Weights of a small mixture-of-experts language model, trained from scratch on English Wikipedia.
Training: a variant of SOAP for the experts, 705M tokens.
Below are experts of layer 8 (counted from 0) of a mixture-of-experts language model. Rows are named up (a neuron's input weights, with its number) and show model dimensions 0-191. Each number is 128 + 24 x the weight over its row's rms, rounded and kept within 0 to 255. Numbers have three digits each.
Before each expert's rows: "comes after" lists some tokens at least twice as common just before its tokens as in all text. This comes from a sample of Wikipedia text that the model never trained on. Tokens count by the router's weight.

# expert 47
comes after: "M", "K", "T", "C", "N", "P"
up0:142153161137108127113194083120137119138105118119168159133150144156111123134131145143132143147119116173147116152116099158143165107161138145134147106119142144123132110106126159132163120130130135107122134138130145152123124152106091153133171161117122104126124119132102140104113105143188112106156122113149132126112113125135140145157166113140081099158180145089169115093157097148125157101081132157144150105139109160152125159131156142104133154102148160118119103136108103130148146141152117132193087156109105075084085112118177132119105110076119168090187127144094153135141146157124113127
up1:089140145165153163120133128117113120143117122123124143106124111145123147135147060118138122125122081094170132117201113116121108133097104167142104153103153071136138100124126138152120156129133160102132146165112158113104159152162173115126100150138142147124184107144136094139123183139141101114137149162117088107112101143119144155134123156169100121143140164159103175146106149119150182159119158163140154139107135138167122135136148126137150093155139128136150138134166178092142158151094123134134118130177145070113144137107122111113097106126163100112137107146120140145121123095117099141
up2:121099103131089156184090125129133116179104142147088137118100152125127152121137166099112096131074138163080126146136145144125135105125133085110125071120102132122112139123176125113100164158135107090147164132123120147055109141154148122133191129128079148150115132115145157111181131147156123110093102120080120126108148161143094164099085128154145146141141142104121141135143094126080096131135136094133123138130112107112122109151131129128112136128111145130133134094134128103142133155104106097172134084135115135127137146164136142129170122154130111110135079149153083142131114130178143114
up3:154130122088134117134141122149121149116132114156146102136135147079114107151163138107109109125135181057119167165146111148091157111094124122110116090118105138163106120143164122151127101151128103141106135112104168122119145143096137179162120125100109128139175113099117130095153145118135106127105149095124088126143146119139180113124104132128127122173141107073143105121142108099085131158148150122192111167121120144160145112133115123161146107127106113121157133149138118106118152095145107162102112094139157146130113125122098139164100121146169106186124105075117093177104136127157160124
up4:113179115118132120109110123109134133130105119128153092070138159144108133114124159140079119140099125113149129137125047153105092104146126090126091149121108137167097137096151162137133131136099116114157169108133105144134120118128114124177120157136162171132083121123123096116144147133127121158102122138119126103102147119106121165130131146115116111149165147064088142059074130109123125167142119107106123174162138115153118170174133141167139117118161142140165153136109139161106139130136103132141111175109114173138137126159128145129136136110170126130143149090093101168151145097126120138
up5:130160097083162091133142156124127153109170131147158102144140116129117161141134143052101155095104086167142093119176108123167095182136137096131105107134154132150152146132139150125156173161101176118127164110108136150154151129141123159141146165103141095090131114141071117118124144138088147134133114136135124126097079136133164103124127119131161163133177153139117139105111152115121098103099148141145113164124123144144156115117160108122119102108129089109142134151152078161107170130104109149115091132100137105159127138144119181143121152120131111100133154086135132097121124153124131135
up6:158116126097133109152150079131126169128119127121114160116156099117137125149123163153129139149150114106135095163129169149130134141145128128138100129101124142157122133120162114116140102113102152090095124074118127097109092099188106093139138142051142147155147101132148141102166131133113136108151098153160074094145191114131075141088110140140147147113149134126100135123135073116131117120151133110134162094125143131128098157131105141180114153111171144156110150094123139094103134098105107137169116144106121156103102121130103140079098118150159120114125149100108161139125095159123098118
up7:154159123141119087159117146155134154169103156121161108113133112127074169098118098076095151130145085172161150148171140075115139162140113160115126155148139130147086151143121147117157150138151141099109119089123117148126150101148124144168135158142156139097133136120131124122139138098171135112129108160138101113095158125143131106128137102115147150132160155134107163133117139121120139137113125132129106109102160136160143146134154127133125189119137116094130163144153107147086152093143076081170121134138153107143112138142156172173115150154125107143178158132148100140083079106136117095
up8:170118164111162137129134104148116118121183110160141095129147111131144179155094117146140109087114111112078169094128145143115165140097124149130146118122135115183145153159140131175080117126125081111144171158138162177149144112122164138131102137126134167155114110168118153121081144151170119123130126167120124124082111098130113128148122110155141127093119134090139159131120177117138148110122144131123141143088121110148167142136156111119173115176160130159095111113115120110124107076107111137110118121177117088121140095124152141116107116160128086136189131132143110106112121105125127122
up9:122146132095149111112131136093142174096140152124158093133183100158140160148131143152159131093144121105127136158107114135118148102156182123112099128154112120159141131157090130079132111123114107093110137111080133143144123128156094134080154123175108169122149152132076139120142146086132138087112167142086195128126118168136133120106157134141188127103141145132146133115162152117141094141162125121095152140083102124095128139151140134137147067148148112157119149125123142143134140110142107128143186150158118127133161179119108141129131156126129119141135120129178097131138157154153143148
up10:152169113119140131130132112195100093156069103144114152126142128130146168153108107109163116138097132160134141173136163122133110149130117114105092093131124137124115115134121100134115084125158128116108126133178173119148150160092129145162152153090131106157177135153138126107145117148133144116127090097142115144117112107136122130165113126098158092127122138123131155147140133128140105131136141093128171161140129139108151107160131147104126163137146163141132164088158135136105136150124065179119137096133114085075137144139095131134100139122164110153127073182145144121153172115131072149
up11:123166133103127169081124121136148090140114139148109124141094148127093146152091163089087131168086115115126152141072131107111141146139171135124137157126103130126092132179123167120109112142118139113123131092185145094101106129149127150177152141176124129127114109120165128164112147105149108137127101154151142110152132097160156143083119160126134125122144162127130116119129115176137116150123098126131120131110085114101132139122166143161116095107150111148106138097129166127129096101131074136176148133164096125130147164140128133104153123136146089159132115132164124076114145099093172176
up12:114084119137161112138172108088131145145111136127147147135112138139143166134141115077154114117107140097141141129129124143119125134132132146133125143143122183125108073139128134111174089158125143136143155137135083131124117135149112145165117128082109155092141128084155139088155130123136177116129105149117109138080120073147111114122152144115117128127139111090133139092107098107114118067173162133181086102140100132152162135138154113145120117128117182145146162121096140118140118056137149146132123102140139103161106098086147141129132159106113113137170132103194115116131124095142169149
up13:105102127087140104144114163101145122123146163159139115126154113100109154130106112100098132106128163170140118144098102108092141151154156130097135172140127175115172138101102150105138121153117120102150112125109120133110135101104142158111133130132113131159122142122160107118144136144120124111113133098152123084141136086154132075130143154151147164122089121125149151087134124154094163190106153114146176158143162094120144161106161128146126133187152131142096153133167144089100132139136158132146086084121122115135148149170153128186063138116136137137116127151129089128155180147144122128
up14:092087155181159095174106101098117128118115127105113141143128129154111099144096164155116139151155115116091135110109150121142156131101106132095134126123129140157139148088175123154143124126152127058078104125107131143097095148154101106134109123112119165161121145130120146114099134150151130151077128118136123113099130160104102101114131107122137128091125127135155161102150135109142145109090129146145139105144085124144076101099127090100144085120143141092118089134161164094103102132187137154140092074160140079149146117130136113119123103166112096145111163138141120151139127128168128102
up15:112147114151147162135120180132146086111120135108136130147105161114100148167093116144142123167162101146187144109165108135101130155123129124124132127113096143142092102141127104130114137152161124094141137130146151149083132135151094104112144067141128139083122135162143123104121107153165154169133111128152151120154145110159152119127117204098125132137145099121087137125118117161110161147157110122170155093158114151163113091114146138106150123171108160108131147148165127134140129110131176173163122114165114151131138115184147171119122181140137136149143143122171116138101110095109143120
up16:135168143135112100123122173099123134110060114101144136107151161123129148139081082116143122120155085127167139135115120132167153149146160154078096131134112137140097145112146138107155128151146116125115112147131117136116171144116111120112197115150092145093144116146115140138127160100119086095145110149121131124098111119133148088108126109114156120153129092147157111090160134149133154102151141116141145104137104108130135134096114110064112123136170119126108099114141131150128092141151079135122124169117133132140199131131102174080162132096156071119118103124101161140116130152126177131
up17:154151087145148132150131110109122103131129115112174147143149109155177171130171131120133153153140128159110110155159153140131090106164117104130102123180133119162128141114150145114109126154140104088117144109093132108122103082102129180110090165064134071132146132169159153125096137119154133187110117122113108129130138110124110121156123126116149151131128141172090109110161118116114165142139124160117094120107130119116142109135174134109161141165126152175147131138102159155106132097095100119134144117109145126136126116105119153125142132126133112169154132112131141148072161115177186084
up18:142089116135126090111160116142116174143165150149146162121132145087162204177146123119143173137096104147144105180105150120118133164137106095126112101127110096083104193142107170112116103133094125146134138121121111123146146131130101090155136134112145143141103144099102170139109127093120150136109094088102134103113114151152102127113154132079118142148154118114100162123115144117072156107109132126130146101131136171154137127101121089143086113120131153145131139143150113086110132114138133112111118128110140126148172171090164116109084173119128160112156125122139102118115125110124117082
up19:133115167156134138149123121073141117108133132140141123124182140165114136176128129118139101118071194129151154117094148149093092116108107114147166172092092134157134120120140142092119127172098172113111118069102108137113101099126095117153116106101145135117172159141116144099109153093123089131141126128090111148095157099134113135125173128095124103119120118123112134129115145147156131170154132159113131135201145150131153115134118114128146132121140136125136171109089140104149124131124171164100156108172112140092110118140124140090098120135140129103116154100143113124072169115105136118
up20:094129116130151125109123134142148107122119132139091106112108123137105135102106141140115123092127111148181098147114186157124200192117151108128129102120103124140151119135099130117194121076084144109130127124143135137146124120114143111083142132128079133158099101112128123110149089121097100098141126144165123165132139074133134107118109145110133121101119148153108165137146128145117143133152107121098136115096092084094147125178182102096136113150125117094107138105113149140106173145100136132132143115136090128110107172106138126096157158113164134081139093129089119084124109113136086144
up21:144107135109107093116079105118130125106116116102125101086143114160141139099112133097131113119129130140131152134148110119168136153130125097142097101093127107118109125164138089131171114146132099117130133151140112115119100141117139163102131130142146138117114136144155100148155128134089134100100138146130135108130100131105121153139106151136072161095161081101144173100145070163144102103147110145092134132124040103053161132130147136151113139131142163117145104129083126117124130080143107166156074109142115088160125126140087146150144112096139140110120099141177167122126138118142139083
up22:110121124137159174115132152141111085117143114120090159158109104133137132110154074131184157147145115132143130117126159072134147142122140095108146111141108171113138170122140130117142108118130082098088130101145078116134106109111113163131141146128121097120134127086108162111111151108159137117088109096119131174130127153099121142125138123120186138121081131127099099150154123127137174179115120133134159094126111171146092123149126132104145126130145145164089166104105125113143117120150095098091136134149152139063120116079154136126120135140171124102154108132154099155137091092111113176
up23:094153128135108144132110093132183131105148144143089077092095092132149137145079163173139096146102113116116128148103109155082147088132111125142157104106168117150137150118110119158159096123153122131102151118120143125144159093166096123155155149086173122126162115116172137157144132135162121107122108138144113129116140152123091185139167113104156102121169159108117139089140096108154121123099169144140165149155143130119115154143147094110101150144135156128149157111136117105145108141109143124144111165135112155135101136131137137099165171168162170142116134146105129098114140126146134069
up24:132143134132147123159158158165137132109083145130100179130166096087102132123113170137091093160142139149130132164129131186090156127112129146166061148152122149098128152138116148125080089142125106111111168198142168118128133149107102165157105156145131118143144147134157131166118109132130143121171099149100143087118102085141154138154121157130131137120157134138123137140136131131125127168100140165126140113094134137087150108129149164114092105143123128120138121096130150170149126096099097111151117130097149101159114128112092096143154105081117123135112130134155114124113191132137155127
up25:137163154114136129124132106124138102106118101102119137180104081121156108105097153137138131121123132163128144141140107152112103155097099086131091098140110141082153120157126074180129135121147145153150102151103164104149130114093124135140140096130119093125126114099092124171159142101121121106117121104101170122162099120082103113123129131120116143153130111150108103126126154112079153161161074156151107128163157131103166088132114172133109143162183136104099130159146166135154124103122125136146129154126121142108153149107132139135118100096129166103148067175123138091108103158128156111
up26:118171119105148102165125152087145099132137157130160148119124116103104203110160108165135098130105092131126130127084126095150102175092132141128137135102138129152134152123168167105093137149116152096142122120124133139084155121115063112146139114143132138151167117159150101124116091135179138141120150106135166124121145135162131084099133138132162166125147127128095119135143118121132173142154121138151106136121116171111126134130146127127122166136140117112153143167122147177104117166122130105108100130084134202140133139140136175081105136115118117098122168183073120139133132108129116135
up27:142162110158134135144125117098130108141132091089138171148153119108147115067123128125120140175113171153132145134104131144125140155125134169102096150146091126145113154134149152081102133125163116173153112113136145113152083126124126156101134133135149141130171126118090109122143133129104114148127128097119142166140085160108101110149131150146187139099148182138125101131161110115135161141136138090138096135139152095132133135090120099138133131147134094138102198164132132089127144082155129119120127202100146115141100118094154140106148109153140136149163126172126159170098152130150107161
up28:155118120122173091146150149155118100157118101137100078100087157131142170101160114108106146122075114117178161131141113137110155118104169104103093100166125124132111143107098132183140133125106085144113139106088098142115139179135123141106122130096101167160118132129110102078140108143133123108125122169140136123127151153157113103142112131115100092104114185130171138134128156107093135151109112138119127114155155143084158164133121111105129119152149171116149137149125100142171129143148125152075148144119127106141149112138123142162087151125106099148131157129134089127112119183114167153
up29:136132102116133131119091140063117161144185115098136150139099126134142122119119131110157111175103174112158102157131170107129127167153135140149119174155163135094128138112120139156104094159090149154115118104088109139098194159152150136120165111095126106176104115141122161082139167145148098131097107082128119118129125153138141094106138124148081124098151139173125099103112122118124135133164161138172150151125145139084148135151132153112136128092160112136140121100111147094126127100149121147089140101112098131126161134150134119116088121118141136134157115133098132150172118129140070128
up30:132098109134146122131145150143138076156153053078178140125108109118127179190098136128116109144115138125111145114149130124096129143182098120100103135130144149137128123133118082124133122149143133137152127127100138162096111126154150112157137136133154111118130099128100129058167121121137121105111126124133127124134106128102115144109187109102136134153117111137110143101163154127064153142125116096095090104106145188139121125085145141129121094156101149143136123166142163102114131125098088161087107116152143131132166145129107123183136172168128137127157133145134093130123102124128111174
up31:106146105190107151126160133144094096102135121111138122103124146103136152132166109144126120124109104129142142117127131137135130133125143182146112175123114114118144154113165156118133124120159123106129112159130155119128090183145092170126132171161137074150142133128124155094117130113151135160135100144149142187123139123131089131136125156124111148139128137150162093173081093143138117128137078152110183114105086145105154150181109160130131130143120158103113152134159093136122120085179121159095116122125174128168115125104143144147160089075137118153146160139132115139116122144081130167
up32:129139142097111102133140155137132124140094157137165077116121113159143138150130123143096118127124122109106127121130134129083132154133122123136130131179128102183076130128141125123147115173146138172137118146147125115109135140107139151177124134151098174139145130093071109130121071135086089153112119065108098103131088185111136129134132127140110143091132131123128088167094138126141106166126124186177106126128130126144120146131108113134128142117140102139129113146112142150122118155119072147112087179118174130137092139145112155155152130128110107126134086136109128188177132099168118098
up33:118190175096132101122165116128177112138143115087128083119102073119121126132129120133093133182143129151143163177169098105129157161156123165146111106135075103170117132140083112123149120089114135129134133139163121111133137153117159141141143139120127127162117158116105152101170139133107113136103130120169130108142077114096162116098130122140108153130098125129160114103167133102102150123142129142142094135154102130130164151140154095127119160127132153115142144116126110094128134098132153092138136139094098100134184138134148101125091099130143117114079142196108123119126176136088138128
up34:115119113103172105120132134122115127119090107136127122128085134131124171124118128087128113124155100154114180138141123148122153140102106116198148093085105139188084163127126116110130129118072139192153138090104086128139181158102106090101124162114148150125145142162087136146159128107147103098138134100120119147144144113168139135130127183132128152141157074139113144106165129108118130147112136130123160116098153148114130141121128125164120114112166085125077154146141158113110118111104105145106130083130118104135155110145145098113139139176176082110121102118137120130121131112095121135
up35:144149146144130123117084159159134152124117086115120127118133127111126112124161125120152065097110105115106141093119111157102130124126059134146124134132145171153131106116111132198104101157075124117138163137113104110129143127123139133096147124126149123108124092088116115163116134116146129093149121177131165140134158158145098110107155098144128145141108153174108172104156121120139148100167115121107133157124101161128142148144111111117091154102176148155132170173122069111123124135142134154132115113102150135127091130121134148166100192117146119172151126125085158107177129117109100110
up36:149121113096164111114131210123107093135125131133134107080116091107118154077092170145189116128130110107109112133136126130137140102117134089119127118150115148127124142087095147103156177110142167175145143119193108121119146112113148117119140136082104108133165156126111110139195153136140110123143107130131137130151169110113118146159147156111141142124112128107119135123142160117137102142145109111138131115105131078156080139156135107105128142149157111119138179112164090114146106068104096100111127123136161095104131117160146122125139150127142152109134094136128144132139121071082111108
up37:117110152105161074115192109107125152156105123107137093105149142142141114177124129106070149128139135152144137111143160157129113132111148145124079171090126143137106138139158115121146110130096160112108140137157168132135131102190179143120105119139151115122108142132118144168121105136117117115145128142166136125104114146114102143109112111115122122093098128109133160114132119127164107173126134137136119091157151129155131109180110156127161152130131152177150087114107153160128122088106092117122122176127159097101151125089143129129155128179120093149139152135097145122163188116171087116
up38:133106125079137105177120149100106117120123143114117159119155132125094151114130115141122124112135079121143131141123122094179134163131110152168138144137146130108133153131097149148164149090101112100136109104134160152106141150163129100151155060119121140128102123153085133104146131132132118144197125164127137096131156120094137101067114131105126122147165144113101112117135111144074142142166136074111098109170161128162109160137167146133096136159153148104163122141159075118127138124076166142108145164154147156119108103123145156155117123072124147121152161113129137114138125105113132143
up39:143148115138173104124135121134154109123129079111114149151195192112143143145163141117101139124133135110126196150090088090128125156133125164161143083130118136137131118112155112125150121137147110105134100136137163124108129139150130149168129123096136135124131151129119099159121182120118150121110141089129127146146125156114124118113100114098122155110150107098110116106102127086125127157118099094134124114122086138188177087103140119131142153094105097163116134141100127130128102123146137119154126115096166204092115117177110136098142115108085166121087126151156143099133115109181117136
up40:133159108127109137154123205155114121136139143078113142148114121122109179106120170142091104143124121146112113119108173189148116123146156130171119129137136138133120111101161121151142149116134147111114122148147099082119118132152118158116190105133080104137075117139153093144145132149100112117107093111126140124168146137120087102167149124114126100164158130153119117116108134105131122140166121143141101124089140097105129112121127113105111140125152077134148174124176158139112111144142127162104082123111129129119166091144132138055130175133131126097119165099105175161121124118127113104
up41:122161128115091111132091125144130127154123167123172175123126096114101132114114149143164167156090111103118165120121179152137123149135128131138156213120146117138122112102154140120087120121172147150139134151132143120098160119096146151152145118130122128124130124134112095123097101119136131136127090100133138099136129103149105109119099157127166138141129153103156111134158134101161111129159131145107184125142130150139154122180109092117133157159160167117127184110134100141071119123148154159132095155141120124116152165147101142143094103070139100123166101157116164127129119144066115157
up42:134086158078115137141203124156186113155143125109122157137115135108170176108119114093112154098115101132113113102125137121124119139155116152127152088115108071101126132128127145150158123181115181142120130100104133159090139070140138117092095118094097149122098152143180122152127107124095106149074105109132130078134140148159116109122113137105137126130128127123145125122131118123131113147085112148110123116092150126148129100121120096156121140116133111161125179107120091109131134068140103097150106108168156147131131104090152138121108144120144130150155140130148114097114124070115155136
up43:160153140139154148095147125141123136177085156111124078086141123121103123131091157132130107103072087114129134132146139175104121159124145113153141119168109131135096116075162117173119133122128163111135119159154135123124149137185120127118138116149114142139104154092146117137142099133159153124085108214140108161165154092114124103139154110110093075120119119118172106143104128131160104165138097117095120137143112103117143063092133140146119149143088114123117098130159111128132138089116085155141106139102128094146132150120136118090160124120116118096115109121115140121122121137127080111
up44:157109163125151146109135141133161103169187110156166127108172141141127150109148152112111104177150098116161124097130147140151103105130174109152155108145127172109104115144135095106135126153116084117118127105145108113109143153149109119106140177144110125117160143146141119103132162142149140188166133102137149099117116132106105121132154132110114137159159100110117128045132115150153131167163134122123113151108126140120083078190153130140113113158098135085112123102126166148112122136084144173134143159159126125169146137143138121128111159143105118101152117160162105104147159129119133148
up45:066106117142162127127152116134129092144134134174139089148140084131148197130123080118093109089144107184120134148133093150169131137124117125126103096090090146151095122103105137119156169147123118123127140140060130114110097144141120116147134132081134148173160118101139144141151097109125167164134124132163119121130122112152125115112075106157086133094144118109147099104127116103140122114104123131105144095098095126150084168183120109116146158137115145121147132140129126106139143164104116152101124103147110101136148141134174145103112137102093132115108110122166150103084120101165134124
up46:117129189140141120163167150120115127125122114118125137111140140140159114129106125090128147106187111112146075118153142158120107125158129063137119108091146123145117125150093117117155118105159147110164159118125127122141166128127085192122145089111147135106119136124117103124159091156115154126087154089139172140121128092127101112176128125146137166139160084145080137115107107118127158140134150107127130103176144151162123112132150136092130176135096105151161155111162143181147134119076111136143138099167171129104077116145097126151135137144138102127156134136126142159142119111131092107
up47:163140111126123117100063146112142149147098126113135116126150111131067132127088090148095068114103155112161098186106153148131140114098120138135081084159125134165135129142200136122118099115164107117192123137168128119125150121129125090149159153110152137143153146120149126132103116133151081151133138144103133152159096139117131123112125133110152110110117088153107156115139142144122138116137106156164135074153124134121091150159109145098121124141146114147090113136118135119154134064136099071090158109134102110090129128109132139132154144124109149149131135110097157102151152127114142162
up48:119141108134145120151113150112161109089110079115116156146139113130112140131146113074104144147116132146139148152100150138064138102178093112153118128134128128135141140170130174137172105131131142201132087129132141130125183165129107154146149112178121135111112109167126088126134133131149077113125129102121132127112115099091120116127107142166177146135169173113122112103148138151132143137176182128126100181112134118093106096123120179147072136110148156142131111138119134130124125128155118110145111141133161135110124149123101144169128163091120103070122160155107139127136124152115146118
up49:138137137147124148114114121101173143120159161153134102117137142071142115143137155177166162121118049147108081154131185117116156147114101152114155156177133121135152159138184152156142128130084136142125145109066110107124120130130144146181143132113125095114112111110104122133101153129128129098106143119132125137113117104113096107116151146164121103153136122106116163157168141143131122079120098123138080133100147109101146147135142115141135119128139078122130129169107117115172152115106115117123130161121127115124123202168100149124142153115105084145116122105128127159116168135155168118
up50:118183095152166151162141097114143110112149152125146130142149152149132109148099131151097141083158151129141155119135201155150141087126103105155116142131134104113132169090169120154109161110083156118102197073101091092101128132144120128156097142148121089139136206106121114138131102122113133127133137125158099134148125148142140100116124118155109132129130123111156117130122170137129129110145132125090132165144138144123120145113137161053108143141140154114113096163126119152137129142127105162119093141126093124119131079117126089114162181115135132145100156112134151131149106129144161126
up51:120107125124127167120145106159145129131140138137141123137114101161125136140090074121117114141171103146098142116141117160167145125145145120077094131119119094167134163115105128136149086126135127147135116120139150153176124114146092158131100121147156148138098134143152099100115113086125144140093113140098105142126123140093092133165156141104128112114111156203116073119070125122101158108119121077114136175136154090115129114119155135154127134124123123146087150121182186152115127121150109099125128127153146128137139183108107098112127162140143107113171188153129126145104118142152089173
up52:134109146146150138114158113157148126087139146119106133102119165106086142141154134132065067115121130121133159148095133113138141102137141095101115122123135078131150113067144115109109118147118171145139050112134214119100151099164124150165132151141071115134098119110131117105079168137118102115137113136132103143142136118090127124106169149090121112112118124136102139129097119119110096115155114099100158130142109177129133116128154104176140139117114100117129102149135101149150155108123140140138135128150119120083169118130166128134090114092149137096129150162100136154109104133114139096
up53:085155147161131119133129161080116089135159078139147130136116154111108098128124147133113180151102141141122127134151157183130160107112192134114125177133146162119134128111119110134121133134137168110162116127138101100110124104135085147186183150122101095147090124129114137118138133165171154156168101159140176109144125104154118154145132146075175099142131114108102165128131110112174139198134141140097118093108102117161156129139144103156142106115115111132114101114149102090125160146134138133124112113134138136136130165109114084141132137103104117148130133117130120148103129164097095120
up54:126155171121166117135151100127144127143057100136125103109161171079124129121166164136102136137112086167136098162103185088132140119168126132209105109102148134147112124120114140109106153141148095124141067125157166112110094166140130134118150136123129133113116135111124145125140139142134129086126102152127123152124101152097102163122091148118123116087153147158114118131122122153144136158138173114167128119108155122128126129124160133129137134103198099129172106151130116149130153148149101147096128156129097178140127122132128134110131122157103108156168168108167148105123112152132159122
up55:188135118120143128138163156148111117160124098162142176113159115120152121126157113086149128136147154130129180165163147107163139108092085119124124105136168142169124113165089124140115098153140140126103089138155126120133114119119167095122160140135150142185162113131116167166092117179116143111085102143161161097135137159128125178107131155109142123108173120128131143125139126139126107123122117105121174132091112148156111102104120083152116139129113104133100138100085159146137109100116128135102101099107152162133125151113135147142163099113139131122106079178138122107085167134149103112
up56:112094191114087157170126097135125127146064100115156086154121113126113147132132132092113156123113050167130121156166115150132124140156171130118148150128148139104086120115175187104156138151107150113101127115157127147075114177119141108166132166096139127116114090145114110125110088135159178113131135106156144122121119092140127132098145149105143097105142099120142122094140112155108137188116141120132139137133081126125106165150143147145121149135136108122155100111150125155117111132155130128114130112149154094126151155160148096126132128136121097137119125086112138140127094116096080133
up57:099112140113112153126115098154125093137074090130144113078104133137092109119112149161105138114139113125158109156165130152111135139103128130104122126132106179140131088163090132133114124193194114144101181123119115116144176151114149103123144139121150150110112141114093122076129125153092092143159096119114111143141106134080102130102145138103076138109127100090088193132130148151133111138116107124128135149157152167133134104107156145153114139125179141084121124106141121112133174111150109147119142178138104103154132140080153117118101122124137162096129110156126143102132130138149138099
up58:151148136104117080104161151119103096144084125126120087143133148134164149121159088137108120138129123163119132118115134167149135112134132095096102150156117080146126156163171141148174095166158127188121150121151133122096109143128094162125146134119156131140179170141117108125103150147150118147137121131162121110144139154157140112105106089115133123134168085125150137117096109111078164138097128125150141138122127160162142112153125107121129163146124123117139160109100133130111090128160095156072139096131124142136113165158159141138174143130196104076157096146081112146124142128133134112
up59:099128147163101065114150092111135124080132115135157110157116144121130113108127081086118125147125128113100137153110128111146112075183096163129127189156169128114116143124120122129171209134165118148102127107116127160125126166142135120123138188100105125135146140104140114095094101137142089129122123128110107091145137146128171143093136148124140126130114072085104155087163098117166144100116119143099130152144095108119116136139100115141141156112141129159110138144169142132134131137134089176092126127139126132129152152138125155102122125123131120134100149102156077094116103121160144096
up60:134153113110099075152149134137115135136126130090114102118119134172191137127099142163090149122094135131178136145113160082129127135123144145141130108144087143128186148119127153139111109139112103108159112124140204134087131119120121100142124116104108163122109139126126117127115141136124135140127090145099110130133129085142115130149146195093121136108156109124116128100119128130130116138096137141112170177154157198098143110103119162125103151124157152118132100191154156116172125067119172169147142128155115148109129139148104131162143140106159152140104121147162134144120114166150146145
up61:173160102122132145172162107134127093140112124132121111151143157129150152093100128144191139094136120103106135144137130107150110110127168126158113166142115143144131113144107109121152136174165092136116130125189161154098127163156160148124190125126098147146144140144144103125149167101147149123133107155160129135101124145118142116121120104110203133138137131113112108102150118153132152187160082150143105129115114106089153141106167088080123108124130118132129139195111122143132148144154149110085173139098109111127130084156120135143147106144157097124120134153110111102133118161104120165
up62:120151125112133167106140130150119112187169141112108151112142112165130145167152120125120113110117121154090152113115137120098117154164132105142118132141133120147095098138099114102125116192128117150059108084127098092122101111100084157160145130121136139183133121155136137124119077091139163156108104114141140143142112106098154154148123174132139091131113117117112164117141152102136118182129099163138137159125117132113137080124188129115136141126127091116076176132144131110149101175132116134155140135117114150127090115107126111099162170094137142107099157114124143128081171119108109120
up63:102091101105148104146161150139125130162138151115073125067158129180116134137114126122135169114144166102115151175131097148168146150119124139134139119131119134180142122094130134140149121116106092117134125068149143113139182151095109136145119148148093160105150145077137112121109119133148138146160108162133110130184134118134072116086099154138131149163144119151143119141126074121128134133103106153150109092115116113093130111156171105145141080149111159072145115141152107114070104112116134119157160122117142141141124117102169146100104162136121111108155128150089129114124135150135137109
up64:110117135120121152122104114147102104156100162108116121099128136131161141124108091143109127063135184174108149191136117118144144150175124125146132134144130121114117100151140162137129115126154143155168139086157160111165124144152130154145104159114114110108140146155106109114154104118130151154128105131122175110073154142152153124137141131129113104103133101115098121143112137107206137140156133119112136113141137143108089149171123155115083131138108125112105168127134130188125094121178120131118097159182090074130119101102111179152147128165133139119141148132150103149144148094123100128
up65:095156150113148132118159127076129101148154095123129126133107150091167129064168130122104124153101160184156146135162139148151123141121175117102089087118123134144149147126128124108118110178155099114164132129147112115131125116106088116117111147081131131121145092099117143136149067132116158106123112102108173119162130133124105138109165153164140169114127114125113066134141124108156072139130123103144141129142121120104093061102121131113169093114135122124100116142145115098116142158140100126131133141183096121148109158121149089145089151113138120142161139113099123107122151114136107168
up66:119128140135156093152178097102146146140088143080115147094118144143160115142127129117122161089139129134101157110132131152141155126112139126164132085146162103112075114146164125142154130149118063167117105129144106116135157123103113193159085138161126102117145114119120127067105117107084100113125115132109155096118101138127158122095109166134145162137146147174131160106143169102117127147120129118133185169112143163136126140114145118134139108138146140096139100096145114116084137093132129123132139111166132161175152123154112105136163127102120076126154118124159133170115134164153154108
up67:100105120124168137156143153119128118085108096132132108113155138076138136130141080108122084098113126180112121093125184128113116116167161139130145109097147124133115118067117135125137155151175138128127171101183105119106149123116122116129137166143123117146103113099141127127129157161147149091159130148162097139146126127080152178091126130127112099096131126139110162124144123146179102140125094144155149076090128135134141128191176157149125160087153090116127180127106118160104092131150136131131118180154096141130110133109112118105127115138137131106127142118101103120137134173147130126
up68:169107126129164110146152109146132100102130128109131151113135105146141125154186129125091125074121103137157159111139147104127096155132134152124079113150108144106142180149145155124135087156150161129092092117132126139118088140121102185169150170077093106127112101100166142148158124094150157132122090158122167116142085128123129140138131141117099133118124059134091196106150145116147101130145074129153109104135117164127156108138131109117134137131157119151120102104153126137156131149120110114132130106128160121143144138143110117139109113101189090092125119115100109087117136121111119166
up69:153139128105152119107137136141146166128132159161106139138131132169145140150098085147114122129127172126143116141131136132106113137120134119132058134149189142098118140114118113164169148168141130100141133135163191138123127109152135133119115138131104138120139114110107112110156124113161117101080124116136118159138090166174117129120151123118158140128164137132092124070138122110100218200110137132122134134138153131086118110121173097126129122101134173135114129134103117131125113110150142111088157121140117164129189140105097153157117141148097113151091108107108150130147133172082158135
up70:103111072141152113166186136075139114144115147117118134093115154137135133062108096096114111125094151131138128120121122148108161083156093119126139090141105113103085109101108123147140150075160156108119139133166138160144123115121165161130162083108082141104133131116114127103125170144110161073102150112096144152102150133160138127144132105095144139121164109140116112108158157118135140134153119167151146143115117148139164151114112103130134152130134131141089147182130122094100107159104082143135140121111132140127147134125133098101197152145092108119121181127149144139131131143157143111
up71:157136142116152139146110132117117153178138135115163110145101125076118166132129141143123165121095151132130102137081111107118160112143162182153129117138148124155111107119155124131132121174140160131106101142078130146115132150191144136110140102081118114106152146118113180104098117103099155101109113142128100140168114132150142127097157178144140131108118107095115115154155125132085129157147121150176123132172132168114176186115106156140105111138127154135099134122138091100116102104136138128126128142138121166130101201090139106145119122096167134197147117139120117117098107114122124139
up72:137122098148137113114131128166126145150132150139116158137162142095114112141105129156145130161088128101102146110100127120151148126103153128107106072137150140139114129144187153127151175156141131105141105128142113141098148142129117141146071107128106100107110123096108112153110119082106087145103102090126110141138101163079122142128146113113119136106106121125108112167123134097127148126139135173136155120095128114161123119086185105106133147081111137146142140109137174113094106088152100138155096090127081106150137094122100158100091104136080130085157134162090154143116110150131078081